Below are experts of layer 4 (counted from 0) of a mixture-of-experts language model. Rows are named gate (a neuron's input weights, with its number), up (a neuron's input weights, with its number) and show model dimensions 0-159. Each number is 500 + 25 x the weight over its row's rms, rounded and kept within 0 to 999. Numbers have three digits each.
Before each expert's rows: "gets" lists some tokens that make up at least twice as much of what it gets as of all text; "comes after" lists some tokens at least twice as common just before its tokens as in all text. This comes from a sample of Wikipedia text that the model never trained on. Tokens count by the router's weight.

# expert 42
gets: "-", "\n", "–", "|", " |\n", ")"
comes after: "\n", " |\n", ")\n", ".\n", "1", "2"
gate0:459508503501458516569520471498531520460514521463499493503517522529528466475536518486509517520511487483529531514489489538490496494509536545524459503510519532490442515523437508505505491461520503537511483507478548501522491468460452484469498492488518497510540527503498497515464505499498489491467524518484440515459489517502480524513477499473540560488504494509513487515505455475464534501463515510520508516510510526508450475511494517467510512446484514524500514530516500499495541561494509
up0:517516542490496500493516454509502537483470518470544488502481489480465472493486541515563488478543506520463484495505464508479496544518489511489494504494500519517515510505545503487519450541529484484505486548486462544485460501497564506493486492502505509526515496523484436514468487496529533507464523465517501512518531529490520478509508500468505483518569471479455453489492507482480446505487538477479491515498528503496494506497546486473496502487524481541487526486538486487482487466495559

# expert 21
gets: " was", " is", " were", " are", " been", " be"
comes after: " was", " is", ",", " it", " which", " It"
gate0:539500496497491554502506537487481501515516566504496465519508459484550499492456487510483532520531511476470484495549545488477538543529508512553515475502491536466496521488464506542468435490488502521513457511454487474496487483489455494515513476536507519506531501490476478526492513525472460524518485516462483504465465529496464524523458479519525487538518496524531465515478537504498512512489495491491492470526520474496504498486526480467501474497465525507503548497483443479506500515493494
up0:524461545557498500506498482479501483483532468509480540521524479516473484515489515526511402474502504531476516524519486497496485499504496479486475512537546500529461493510489466501494467515538500483466519488461524515480511524499505518487478505452456506518461521485484456529480470500527515526529520513542543512470539520488555521492505476505509473492526508501467509511455465474479478481465534473482518520511517508500484519500491515528503532498507501534514529516538487504426488508523523

# expert 22
gets: "201", "200", "199", "202", "198", "196"
comes after: " ", " (", "–", ".", "′", "9"
gate0:531484486498512493505482481513466540502500484522517496527557519539486473488494485501536492501476473463494517509498505471502480498538514468463534488473510510518511542491507510483519505495511520475496481501500480518507472543454443529447530482516459535518536513449517444476471495480464477435526513492493477514522473506469503507487467467504501519468538514454482470494466502532492497491488480486496491480501519483521478450528495480510465446503471480495544532495512481518427512515480484
up0:491478549515507521490514467504518504490485474486528526525488508509494481500478453517509520481541531506494467461549466500496526503493509481460497469486486529498504472536553490458450486542518443474548529527485517504511493524565509456477533545467487508507514498485524514484525524493513525497467466515511516499535541504478484513516514510508484492510516514551466537473500503484516473460500474470463489485492515505515467477501487491491513496454514479527556445471539483467480474502494516

# expert 62
gets: "-", "5", "4", "9", "6", "7"
comes after: "\n", "201", "200", "202", "199", "198"
gate0:495524430474507495514528492523488516485473478556497467516529461483554522538535517473489492480511560506494537517533499456485525492475467515495510501508495507513529462533473509514529510501519498486505499499512499559537477537453528504476515517561534485494524492504494491516492457473455463535516468517516474511524499515490509519450493525530514533507486450512543478511460515517455500517464524526477485509540532486496477518500493468489506480490494472518497509503520531504517508541523519
up0:542515491499472497525510490496516505501438496465553508494503509474529468459490500494522475490493504505503480491507488541482506503508466476476470467509495517526495485486482504486520455531483490514481553516516527503524502534471486503512535557461536510546485485504521474493495485473459547552456502494548502541472460499508499511520483502507506461528494477503468511478516513492541462498484548510509522505524492578484512457463525515521486462477521497524528508515511449497500459514481538

# expert 36
gets: "–", ".", " |", " ", " |\n", "0"
comes after: " |", "1", "2", "6", "0", "3"
gate0:483533534523495507473478497464516491517460487533538493502516468550526488476502484512522518506513510470483546504461536471495490488534543506526466532492473567480478530513509547493509496505494540512502510533496468484504498498506459496535457512517478486532539493518478509532512480497475488506480498543462489525467456552488460494518480521519537514508520513489513493507508496505527548532508502422485451490512528479507529487510502518498481514461490519481493507519525502481563501554487486
up0:527569520511475453504481463488536521489514490491528534539510517477482513492488498479507446505543529509498486484521530446451514511490461495480499482508487499492464525563493502513481468527514464450493520480505552497539500460470500517453460546510496538507450479497517507533542485472466573499496506504533485499513517505481554507516499484503484459517504484511481493486512501499528440480482520504467522490513490487502496497492458503499515481501500463527510476528494506488479513500519522

# expert 7
gets: ".", " it", " that", " which", " he", " time"
comes after: " the", " a", " The", " his", " this", " No"
gate0:511476516498493493503491485510480541479503511489455523506477499504516486493516478532506513468464497485510518492494534501524441516483507473480513497512497563504473527477458477483517478465499505499534476515499456509529516506506548480495494449532510540564534482480503488527457509532497518474436472516497480509471494531504472490516474493569533474480502543511516496477557475513513481501492481497486528508492493462519458492496473494473449476495500464527526570502524504480495515499531538
up0:516535515487474516495512486501505475481493541498511502542470494522459541519480503534553486468548505497461482498532488572503531475529537485469516528509455551489470507511525467504498474515518476456501512523489467528540491550496502483526514506485519529502494488489503449489470497462495458526472524489470486501510525517497504498518473475462539480475483496539469513507513486496514489465525538465496552496479494470515476511493520489493483501485481459546522481502563519451511501506519509

# expert 30
gets: " to", "ing", "ed", " in", " for", " had"
comes after: " to", " he", " was", " and", " He", " who"
gate0:512511552491538511474531486529508521481510522486509518499510513512567487487509460503498500505456502529507538517518526483465490509490518478479495468473498532451521524548456519508503464529490505501529484525507457504530489477487477496503453471509474519518503475523472546535447488488486474499501512514496430490463523526509475525520528459485532492520497545512517514515460520553472545482488510496510530462521516506493518511478531439533527495506500499534518530492459471466496495523501510
up0:504511514528450524522514516510486495466483532507505531508469518505502559506467553492554456510547512473534476473525488476448506500518502488453489472521515529519519462450487473515508516488535488479524499463510554514506476500480534480482533539482522515544484507486487462469496518499531538526455451505481526490484492532500521507521533494523459490515477482512499480481500475467477479481515469519500485526495507503496442488511462500472491497503517483542516497489540504458479474506466534

# expert 1
gets: " ", " |", "\n", " B", "==", " d"
comes after: " |", "|", ";", " in", ":", ".\n\n"
gate0:522516521517492460543504454474513521462470513491533508517489485527488466489483506521533497509512462466512464479499509453496470524523524468464487502486521563475491536523462531532507434482502489476511497507502502501484478492509515490479524512569487490499532537479555497530491548480476458498516501476536501474487513523494516503446496531505505515484486506482502497494459514516478484505514473565527516524488479527514508511495532537451530523504508503478501510505513503504504558569492503
up0:508460527455468502495472511504505505529491474531514535525492503488497437508499544486548499519528514519517454516516477475532508488512503492452530450470451503530503535490545493512507455534510448537525478496471536492477498520513492459486498509489466458502494527461513477454508486468499536525522491490516494501525467501475511496520512481544480493510472494499516489489518496494499505474513535498457505446521457497477522511502542540551531521514477486514442519510523466505506489504533485

# expert 52
gets: "|", "\n", " \"", "==", "\n\n", "′"
comes after: " |\n", "|", ".\n\n", "\n\n", "-", "\n"
gate0:458586510543500537532493445515449521465497515498516483493490537524527470502478526493537522476509522444551489479467508506484493501477498518485481523473482554465478527496483532494502503516514510507503510529473505518518490454451457470480504495481526537499535472495512515498452476527480483487486470484489478518542490512469509489481454499549528504496509511537516465473472508486494520478523521519531468499511496509525476465498505522510521508489517494519520492507565465490513495525474486
up0:495533518545525563514522535467530471504469489515502499490521522519525484455444512491518502494516539473467462473532490502510547512518493462500485502494515497516523474542529490468478480518526451487496525505493522487514515509455513534484510523507469519517485506500495495517449529517501525495505499442525480493513481492489511490507490471494481470479519488532513485487488503517527487528509519485535511501485508531501517434567499511523507504484450432558509490510538489483559496524488534

# expert 11
gets: " ", " m", "–", " November", " June", " s"
comes after: " |", ";", "|", " in", ":", " March"
gate0:502510509531519497473469441522504530484484554486472489477528498510513490539537495483517524493470508508487479510464507498463486532553524498496550522503514501523476516515459502502493504491527465493541520495534466505499497479468449527475490500470513504533510509529489480544484503494523497490527525522504480507463468520484428518507456512502510516526445488503528460528472473493502523515483516512479460485490511526507445506499563523505502537463470489500530523479473452453477536507499512
up0:481533514523499528490526441515503494505456511493488480491542490505481472486497512457517498520487504572525480520501441473488493473530479470482545476454496515526485529508520479455487491538526488527499521521481518485522474463468541518488473511508513513510506499495491481528505469444542504499559498547529551524454475498485553505514497501475522462522507525483511519524511454482508504497504514517457497528488512502510526460510486485531506534513529488535487481515530478474543500482489531

# expert 37
gets: " ", " (", " the", " an", ":", " a"
comes after: " |", ",", ":", "|", " in", ";"
gate0:469521523565491468509516465533477496473531525523510516483530533528505523516501498507505493474466520500485532525459501480464517499455506501477447459478504513531511484476518452511485508490500503523485479502502495483467511471469477509500513527521492495508533503493482498521460519495453531480507472484510499491463463521476484484503526517489457510553501524488531490446525532509518503518482499518538496519495511486503503509504565539434518525495535497508466534493482468455439547518537528
up0:505534512535458486535491490467491504469537480534523515495527549537463505496524500475517473478508515523517506500497486504454487528521456488439482491503527483526529504468549504471520457490525515480503485493522492501469489525499512507501507533478486488533475492470519492504560503509476530540528514481521477490472494501505479547547539522511484500524488475502532504506431437482486418488471510493508484491490465488535522510487557466502543483485485484510493521505496493462486487492506504

# expert 25
gets: " |", ";", ")", "%", " |\n", "p"
comes after: "0", "1", "4", "3", "2", "6"
gate0:505512506515457512511457461507540543486468492520517492504502513559500523545508489513521516511551486485487494500535510486486451513519532514531488490461544487474494514499499519502488484472494516514501476525519503468479481545482507505495539490515478510518550489516549493520485503470483503507554480455463441510473484494540519555493482536477484505513465501510560462545459509481496497519471499491546479502511487497462484500515538518456512481487525533528482540482473454512529502515497506
up0:498515543499487537477496498528516501521501486517505521499506525468490491459507475535521487496526473502530476501500538503511533547519510504463541508524490520528490490496512504463484447516542475479467486468476489472497494538506539522469443456497437518509470495488482477484501485467481480549529483490535466463494533504509524503487466479486432461483500504538475494491482494469495501503502506492568511521490503471452527511464481502523520482468477519525533470518472469514472480477507454

# expert 63
gets: " the", " a", " The", " by", "The", " A"
comes after: " of", " in", " to", " for", ".", " with"
gate0:508468526543479517523529495499516504475511507528473463530519504498542465500459525550496499493552488498503543480518536511522505513530517515487508493495520495521524544507458489450485448472496503519541497523494484500515525537496488473500497522562504504504460496499489491538502508494487477496565486458482502486460493545519492520502463462540490491496550473517474548512472458443527495529537489476483518496496479547521475535470520492530508482514514511527502524500504497517455506541498491
up0:508514517511493506503519480475560493501451517505529497447478513447513519466481519490551520492541528510499485514520489474530537508519479433455536488482499563529534494508492510486461484524532490508534506500486516486503548556483530561509534520493492521525510518476512452511497543496528510521479495483495515512520565498472494474525476470485494501518505476495489499484498489509501504456486550483550504515510498465509467505516491500548476488505539492519496520490515458487526514471503512

# expert 59
gets: " |", "3", "1", "0", "4", "2"
comes after: " ", ".", " (", "–", ")", "0"
gate4:486522540535497511511478547479519523520446506514537484465480490485525504504476513500524488472515509498532460505510485477520517465493491484550517517484501445527480497499538512555497564537515511472541513508523553500503470522507503526509501439502520462523490495488471459432512490478496508474491485494530536472526510503547471525510457504521465492521475462501496527521467493472473525494511501532529483521495517498514519513504494476519480457464486519493493468503525492523497515547543466
up4:520552526498485493509567523496498506539487514488516497464519473471484467512503465514472490487532522554478473504539481483499528464526446510477474473534494498489465514484484491540469500505469472514529485515511500537478499545499494482514446494459477488434510496481501486472484511512474485475524445465510513493491484537493477496472534557541525518471518539502491516497515465467501480486543460511529506524511527494507515506499518508546503481548505470513487508513536532507503500471528520

# expert 16
gets: " ", " \"", ".", " (", "200", "201"
comes after: " |", "|", " V", "1", " /", " R"
gate0:510481527541503497476523512489483562459473514492533512522464469513477501492471517502498466497477478496466546504516520522492484497494536471490474488495460523428476511487461464549496453473534501519479462539478497488531514512489480448510538481481514497495574513532461502467518497462485513451518502490497469489490481513485488506474476494498513527494488494546544492487504469503505484506491549491498458483505491502496509467496530493494522455518487465480496558488476468510517471532504470
up0:524493494501483506466461496496503499490484483497491521505522485485464505505493482460482453508530536509469470488525495491522500522548493437536463471493485495520508545511497456533527500525501486482511447526495579516519486550446532515471478486514503540467498517506514498511489506505501522483540480501494532489469478499553518531488510490499504528522556520473538511482557486475493503468494547502470469480506534504485535474501514549524524499497460484512479532511539507484471471537507512

# expert 41
gets: " ", "1", "2", "0", "3", "4"
comes after: " ", " |", "–", ":", " (", ";"
gate0:529491498532445529496479458497524502467483529488532488506530468498493463512498529546525521466469504471483493518538502473481482497514467548499466525439491496478500521528520534505443481511504495464520466521483509501513483457498478512497517498494508484517532510519502457507469489489449506459486530504492475508505500531511493481480499487509469519525481498530508453477508500516466502526481537532472469486504465515519462492483504515462554487490472463502509514464517488411457503535524491
up0:494467518501509480456490476509480489504461471496499495493521441506492481498465489499542483506506551499508490514509497482511498529523465477456532498486512505516527488523508469513462451513476480504511519558542478509496493491478504516509487535448436516472506502503549489522488519490480502516507469503520530455450492457502524498513467522475526506489529449500547507509496472488509461507494508520499514488497542491487465515457482470497501463491482454511512491436526426480459499512529489

# expert 33
gets: " (", " ", ".", " \"", "\n", "–"
comes after: " |", " /", "|", "\"", ";", "0"
gate0:493494513513454524510494512502481560461496498503473506514555500553501505502517477526514520495540495490468519476519464500488479512470513519502494500495493530496451481518495466516486494509500504490492507515470504561502524510487492488504498512547508478504561504481511500511505517485475478512511479530456420526457476532511477483448501555530518487514520518541505494504522442456459525483479517463531524536516506497490472483529508430474502477537502478497528505467486480471491530515476508
up0:520531519510515498482506511512487496481494525492472513548505487515480479557445513515560473486534529515470462522496476525459492504510504463496484494514534493488497484525541493460505489562533456483500499494493503565510516498501499502456479510444489510504501490472518488504459515500513504532516538491540485448485499501472474481520498510474473472501509479547497524484488506487469522492496492485490497537513517472517540502510490447537500521493485496526452561508569464483504515527533529

# expert 23
gets: "-", "1", "2", "|", "4", "3"
comes after: " ", "\n", "-", " (", " |\n", "\n\n"
gate0:508488537528463524520541494489507523453502519505500501490469499523517505465486487515474512505535493545521531516505501469467515514490507492531504506465475549519458513492452478477531479514495464541529540550470500548492506528493474463533435469514537550489506522485466508516472482514451502516516500496478487507502490504495438508518472550515502523506489511517539457496508516458501515512461483458475508504553530550500477472497495463506522516498491496525544493501505491477489490481479523
up0:533523481484507555476505540510521494478479491492536531528496493470486522478474512498533509523502491509480518532505496438517481516504486512488510474503519472508514490471516491474496510516537502496492479542498553446461519517493519493492508498479428507499466546477512474500491474497555533494499455482558513491486527496505507490517515458502516537475550484506499494475479490487471537526489499497465529477493533521524496505540486498538491492472518479541509482544596473509500525491496529

# expert 2
gets: " ", " |\n", "–", "201", " of", "202"
comes after: " ", " in", " University", " November", " February", " June"
gate0:501510502474520503542501485504484526514507492529566531493498490530475475528492493484485542522483516460542558481469536467517475519507499520488490515488478531476479538492427548521511500510538499513511500521488458485518545495469500482518534495469500446477521487513512506538509523473475506489455469475522465531452479533487509523511482470551531512505493503506540512491472466480484526505447488474520490530489527491560491504517538482496512508499524485481527494543474480480529492510506512
up0:522492536482483514487509457492491494491462490492516542480538498468486488476483472488495443504494531528498494511479510479510508518485482502495531495495514508541504454507475469518464440492553490489502512502510529432497518487457489508476488528490480502518451537488529508486507516512517518541488464478499503494518459482502477534516466486522504496551545470490508506470500491488491502490476581496476514488480520499588467516487500530505506508506482507551494526515501451461531457480500515

# expert 29
gets: " the", " his", " The", "'s", "The", " that"
comes after: ".", " of", ".\n\n", " in", " for", "=="
gate0:463525520531470503508496475524518495466518495492520531534459512512562485500481498516505491501514505455481532484519506455501441515498507516517502513497511555449496500505508470470516533480501519481498478515496487552488510502476481472491525482532510476534491537468495474573479502471480526456488501508494457459453503504490513525501519566516524503545510464526505465519483514478524494445478509484552508495512491483491481504469511477539505466529517505509530517542498514533540534499496483
up0:510514511520511478500500523502522519501511547548466523510486486497475491545490456543531467501517553514489488507499522523538502510471520463480514489505508541574456474519499522505486444549536500499521534490516494482497505495483495539496480548499457547506479477469498488491477502462511514526506463508483510506462488532529488491508475509538471472528545515522515527461461497473516455461518541468492492496497478517503504505521467511542526508480508495528500545534505452496499533498525481

# expert 18
gets: ":", " a", " as", " to", " by", " T"
comes after: " |", " by", " as", " with", ";", " for"
gate0:487524496518469499494493425546514495451503542506496492496485505519463479513542522501497484476504542476509479505516469498516491505433534515531499493515552499516493544508504515540463478499512486534490494543449492505501433505500507511498494466484496520504546530493528489541501483507450483530519503525537485467501471498492479480494533534563491517520509524511543475498501499504496489500485464521496461520513532529488500512521520483497503508473495467474517576521485499486551486532517479
up0:498468481473458519490501513498543495507515484490502520498503494510487507469474522468501447498502482517491438492537502526513470459511492460490487472521500414579506466480520475508487516481512463467526565487468502441489473533506501472469489535479494487532501488485470459475517521469507532544508504485531505522472489495495484479526484511501494502510545536512512484501499482479474469472474485500441498515480509521498490536529512490501523482498541494499510503495490448504528470462521475

# expert 6
gets: " of", " for", " he", " that", " who", " as"
comes after: ".", ",", " \"", ".\n\n", " one", " ("
gate0:479526525506486502491480493429475511482515505544513500491500523500519508498509514493511505546523498472505509504482462492474478488544479493548494506531487521489530534538464493534497564492516514548528532522473510509498496515502476484516531494519516499485541442497509532516507538492485489480501532481491491528477457497467510517482448530486525500512491513523550511547480509535522554497519509520527517461512498496552462495506541513525457461466460509473520501501490438480505470541517488
up0:493516508492445525515510492471534551460527506507463514511480490510560498482503515487512531473513512484515515525501473488527522511541445496438489484475514546521525458507501454510512465513487531458451501530497482472493529477477492510516473480517481532480497503498482464472469490443496534509478471520539544453455530488501515524525505482477490459482503477502469480471498457456511467478483529519486511498505511535479527525512501492504485492529482493476508518507503436491529517482504506

# expert 53
gets: "0", "6", "5", "3", "2", "9"
comes after: "201", "200", "202", " ", "199", "198"
gate0:484506564510471517474522526467487488464547498475535513528501478498487463484528476513518514516488517490508495479527511546499526457534501524539515527498493517491498520515487494466458539515479488498516483502510511531506490525468470477485465504516509553495491465509533478476502536495505464454491511491472492532541499486469499527488481526501544560550504494494548483533503498544511539485485489465474469539560489518530511490526471484493492514468474476498484558466527514507464517503469493
up0:512490510535534501482532527483504505481483472456496517494533483491472486517507474498515476482509509521505510475515483487521515459544473494523503475505502543525516492501546473492485505528469467480456525545520483456514538530524510482496513472545468523518519459509546448468471554471531493533529456495525508474515495504475497498550494468525520483503573475521473522511502483490501535476473521476462500482479529530504472472503504498504483464510518484544528517471507462548474519519512508

# expert 14
gets: "201", "202", "2", "0", "200", "1"
comes after: " ", ".", " (", "==", "–", "′"
gate0:491511508451475505534499510513526562478485484487480511520509453494532502488528482484504512473449480480508487503477527461498494536532529464516481544461550507488492518529519496488545500497514514522479485477511524500484497497475480498514478485496515530504509503534500486497482521546418523498530502486517448507486507485470440500495474524529538500496461486513564445513505481482500476503474548503509473511504494528510463478523509456454487516465488453539517526498472490516508499537507505
up0:481515518493499477487496517506522526509472472458492537485534493484497453541444512538563500520494517438532448467473482505527544535506490507464518505516501528493508442472483552520493451497549503510482492506534537482530463493479496482492455512496478507498504468492534442476501470477538540523510502503534484469519481483490511498499457516502476474536505499481534506467508515530512475470488490492495491517504480534474501488480491521483517532535450496502505514503505466497535520517523525